Weights of a small mixture-of-experts language model, trained from scratch on English Wikipedia.
Size: 15 layers, width 256, vocabulary 32768, 43.4M parameters.
Experts: 128 experts in each of 14 layers, a softmax router, a shared expert of 64 neurons.
Below are experts of layer 6 (counted from 0) of a mixture-of-experts language model. Rows are named down (a neuron's output weights, with its number) and show model dimensions 64-127. Each number is 128 + 24 x the weight over its row's rms, rounded and kept within 0 to 255. Numbers have three digits each.
Before each expert's rows: a language model's description of what the expert responds to; "raises" lists some tokens whose logits its average output raises strongly, later layers aside. This comes from a sample of Wikipedia text that the model never trained on.

# expert 46
What it handles: Byte pieces of Japanese, Vietnamese, Cyrillic and Arabic characters, plus fragments of transliterated foreign names like Yanagis-awa.
raises: "erv", "err", "urn", " campaign"
down0:141122101149158139143106158132137143103151097125105143093111134167124144108133122151109160149142135151107110148160157140134144163134097140146140115150113138113063120156139110132135100117129115

# expert 50
What it handles: Single consonants or short clusters inside foreign proper names and places, especially w and h: Buck-w-alter, Der-w-ent, B-hu-yan.
raises: " Tri", "old", "ald"
down0:091112136117126143130110142148124140106127137105146152139139118141167121103123136110125123138140131129143140109087150109088102112167123123133088143108123132140130113157106113121088159113158108

# expert 17
What it handles: Separators and digits in tables and semicolon lists, such as | cells, ; between match results or months, score dashes.
raises: "rian", "ons.", " states", "on |"
down0:133129145125141135091114154117116129129150152145129097066108137130112142123136143107146125101133119144131104129130130139171157127111118167141191096109146105143166124128116141084161155162127083

# expert 11
What it handles: Coordinating "and"/"or", possessive 's, and "of the" joining nouns or phrases, often fused with a word ending like "ing and", "ers and".
raises: "ested", "day", "wards", "est."
down0:121131099116091154114171158124117139140174123138081138102124178143108125136107145133153138118180137131128179133188152117116112103128140091164134171127098128112152145151130120128108119117115137

# expert 5
What it handles: Third-person pronouns he, she, his, her in biographies and plots, often after a comma or "of"; also her- word starts like hernia, herpetologist.
raises: "it", "its", " next"
down0:109109136132175142133076172108119175130129130110110148121189136097146085129090142129125069122120143121137102149071181117077107139118091142149146188128163139097139095113138146074117125097120134

# expert 56
What it handles: Capital initials and small words inside film, song and book titles in lists: of C(ustoms), and F(ight), in the, The.
raises: " ==", " that it", "\" was", ")===", " as \"", " dates"
down0:137088107107077151094116128145108129145132153116162095132116130133145131106065100132127137135125156142108121111133124143143110185132167118079153135116109125169116114149126141113123094084141146

# expert 1
What it handles: Articles, quantifiers and numerals opening a noun phrase, often sentence-initial or after or/and, such as A, no, Four, and a.
raises: "on |", " (loan) / ", "on | ", " earlier", "on."
down0:140145155145137133165122113109120134100125114174148115115136096175170162158123120149127106099140094143192123105106131116086145099138138118084125109098140115104093112122168112146135165124105119

# expert 44
What it handles: Capital initial letters of proper names, often fused with of or a quote mark: of M(anning), of K(entucky), "C, of B(iblical).
raises: "o's", "ather", "ox"
down0:107124112127118086149126128139133140134138155113088088104107127166139137142072130145125081127131091203163159160086139126158103153121112171121138148120161128145137139134117110143117112141128114

# expert 10
What it handles: Capital first letter of a non-English proper name, often after a comma or space, such as Z(ettai), K, G(eldi), J(iangxi).
raises: "istic", "aging", "isc", "hes", "ib", "if"
down0:118132123162135136103095097120127112102129095151179110110154142132149167180115154128167112138138133111109116125129143107153146139118096123138118146104105134095126123149140105111101105100130131

# expert 39
What it handles: Middle and final pieces of foreign personal and place names, often Slavic, Turkish or Asian, such as -ić, -ová, -ark, -um.
raises: "ar.", ".", "s |", "s\"", "s."
down0:144144116147128138168105120142118142122108118086103149088106127117121110091182087144121205112151116119151177168091139118099141127119135158113130124088124162092144094104098163075127148099168109

# expert 54
What it handles: First pieces of unusual proper names, taxon and place names after "of" or "the", e.g. Gamb(ie), Li(ocarcinus), Bell(apiscis), Turkmen(istan).
raises: "ested", "imal", "day", "ector"
down0:092116151118057152126075096167145123086136136164119114124096149174151120156096137110120095148081161163152135131110150158147146157150134145140098131123139148101102127165145152152125131164125151

# expert 61
What it handles: Word pieces in the middle or end of Slavic and other foreign surnames, such as -ić, -ová, -ov, -k in Krajicek.
raises: "n't", "ly.", "H.", " than"
down0:150100115129114153118150130120114118102152111125112160076097114130145179149154108138102128157119075080153158105142126156158128108160148101104168094151120139102130123119129118113068118114117158

# expert 38
What it handles: Pronouns, short verbs and word-initial pieces in quotes and narrative: me, do, we, you, r, le, ex, include.
raises: ") | ", "way", "ike", "ron", ");", "airs"
down0:131131087126130139138087109159140086106137159138162103099105128137144113121147130139117108125123119121154103172167124167095112117111156059081146133117126124088083105138124137152117136125132151